{"num_hidden_layers": 12, "hidden_act": "swiglu", "moe_layers": [1, 3, 5, 7, 9, 11], "normalize_top_k": true, "balance_loss": 0.000414, "qk_norm": true, "tie_word_embeddings": false, "init": "uniform", "optimizer": "adamw", "lr_head": 0.0138, "final_lr_fraction": 0.0, "batch_tokens": [65536, 131072, 262144], "train_tokens": 716500000}
Below are experts of layer 5 (counted from 0) of a mixture-of-experts language model. Rows are named router (the router's row for the expert) and show model dimensions 0-159. Each number is 128 + 32 x the weight over its row's rms, rounded and kept within 0 to 255. Numbers have three digits each.
Before each expert's rows: a language model's description of what the expert responds to; "comes before" lists some tokens at least twice as common just after its tokens as in all text. This comes from a sample of Wikipedia text that the model never trained on. Tokens count by the router's weight.

# expert 3
Description: Infobox and table line starts
comes before: "1", "-", "==", "=", "2", "|"
router:165160079094100114173103088105137162128150097123218157167119160139113152112122148172069169104197097118105124158138097068145088143135089183113085158179041118102101082115103151128122141104157192090177135112168146155106128093153174094124191117138115140151151149120179119156161146137122148055127105137088074105106102152176117136069125081118084145126194088106144092155161085115153095102144136144153119119119101107140133088109139145112144075132095151163065108149079110113178153099096104

# expert 49
Description: Relative and direction words
comes before: " ", " was", " he", " is", " place", " round"
router:093102075114117119156086127173108193143189135157204123144117144143127143137075121118077130169175187098131128186131075094146073205161108167148084139120135151126152138157129168105145110104152138126206113155187108186164116113103168155140129116148102210090095072118155146096160105118090182080153104166123105117110142120139106082114150091084131071128151132148165176160135088069108151123082124206173087138171167124099118138116142127124163123165124132119109099107073155113139138106153109

# expert 53
Description: Verb stems after subjects
comes before: "s", "ed", "ing", "d", " to", "es"
router:116147114066150069179078156108153166112145134108171133195202179070135135138134154148138106103137095094120135145172095090166103157146120150126095104144125134135148058137099172099148145132154150075174100141148126142121098140133202132105129093169068172106120108156169177102138126159102184107123105179068117093129094168151105142130190060122084124102141144167152151122167088071105102146060109166142101116181113092080101153125144152158117145172097136071124142122059120111147096092152163

# expert 14
Description: Release dates, episodes
comes before: "2", "1", "3", "7", "6", " album"
router:137179062094148149162137138165133142147130164110182094170115119140074143131094091119115154147176146163143140120108070108149089193086121169114065091149106174124121058111099109094148171124129192091171088110142087129117088164129152107085149122129121165075137157160120123120125095155094136048117124166097071109174122089162085129100160115154107129122155086106151086189144097089092166172094093184181123147146120170144167113150148145166146108183146098111122078129130064089168178113161135

# expert 38
Description: Zeros in stats tables
comes before: "0", "1", "2", " |", ";", "–"
router:118151050073125150140114152159155141108159141121234162151188100159078128153105119111086090091159108133139121133109100094140143174144106192110167122135129125171111091161154176135157155141142194057179087139118111196160133105073126150112151135143119152098096086158146130094142134166144197072173105158126106092077091142177105100110166098123104102126135090147166154127152114077080097120112097127113079148152113137082146148165126141135177094105097153097125112110050099107146138178184135

# expert 40
Description: Spaces before numbers
comes before: "2", "1", "3", " |", "0", "4"
router:156166112089116120118095152144150151111119137173195105146130136131079138126108120168122120127139127109090134170153090098126141167078127150134092104189096162123126051179133162108185185069160184100191104103175110178101108142140137109121143155101075147138129067104152141123165127159106146132115100145100070080143062149142124113086203069086108110123155080140136120091125121128120130146091097220129089139128123117082165088143148117192108155102110079165132094108052101110148186094155155

# expert 2
Description: Table pipes, date digits
comes before: " ", " \"", " MF", " DF", " —", " USA"
router:157138044089139093186125127096129152146136108105171162181141163154094157173099154125110129098177084136110169153101091122148135153143120136081132132142085101150096105152112178108160130100140177056156124135144117157136096135115138117146184095145116133082161107143133166114174164174101181084159103137058081076167109139146066146096162050133093152125171125183160117118141142100122091139102072167111075157145090118125147109075133172196179089126119162145060111131122122059168153148122124

# expert 15
Description: Competition and party names
comes before: " |", ".", " League", " Cup", " (", " in"
router:119117104067159113137109123171105131135128192108196148192128112133104129131119139123096117139205112111127120185100021129152111166162123149134096097152146114158121080166129121100148159067141184117188126120150161152109075109141198148085152107135100154109152102155132129147156119087107165090146104163147043129148142110171086096111154142074107134122163077114162130156154099085135135145072103162193063105140151168127143148103091160127184130126109196140117144110064138120138194097141142

# expert 27
Description: Table pipes and word fragments
comes before: " ", "\n", " Votes", " W", " Chevrolet", " No"
router:121115113077135176171134206183168136129132137109172101175107130124125112143097110122115107149168150131105077149135077089166130184121103148102127104132103155150162080095098129111205115067148168135166089155176140138146147086089171071112137068110076123119117070141198128081149083142113185125127104165110095122149103143123075101100168048089115149165155114134129135151141090133121122087080079174111052120173096129096123085123139136142184122183131144121138083104074165116145124154101165

# expert 44
Description: Units, decimals, separators
comes before: " ", "1", "3", "2", "5", "0"
router:155114081061133103157104145150141155106187151138179196188125130174082177122107141146142108103190116113099145154148095084132092177119114140139121130156099155150136094172066183134140137086182141080211113147174093175150117093133139125127121123162078132149123068101134131108161144155147175130144080171116135091154097139147097061133136061126121107117162102185148153123123091077115129118077062140098150123171127112108127113128140137148164063095155113156092103156068077087170164116158091

# expert 47
Description: Birth dates and infoboxes
comes before: "1", "2", "9", "8", " /", " born"
router:116168057055133171157127112109186111102133147145189113167157193137080137145117090151063134113209113127114182143117080081132108156122096173093087144127106119149120064116095157113135141104141165080166127088131133126101093132115164084133220143168084121065172125156161126100135126153122172061161117125074110089139115157150085125096155115130069157111151128114151129124179106129148104122100127183128115151159107094136158090075141142119150119195121129133061069113103102097142117152101163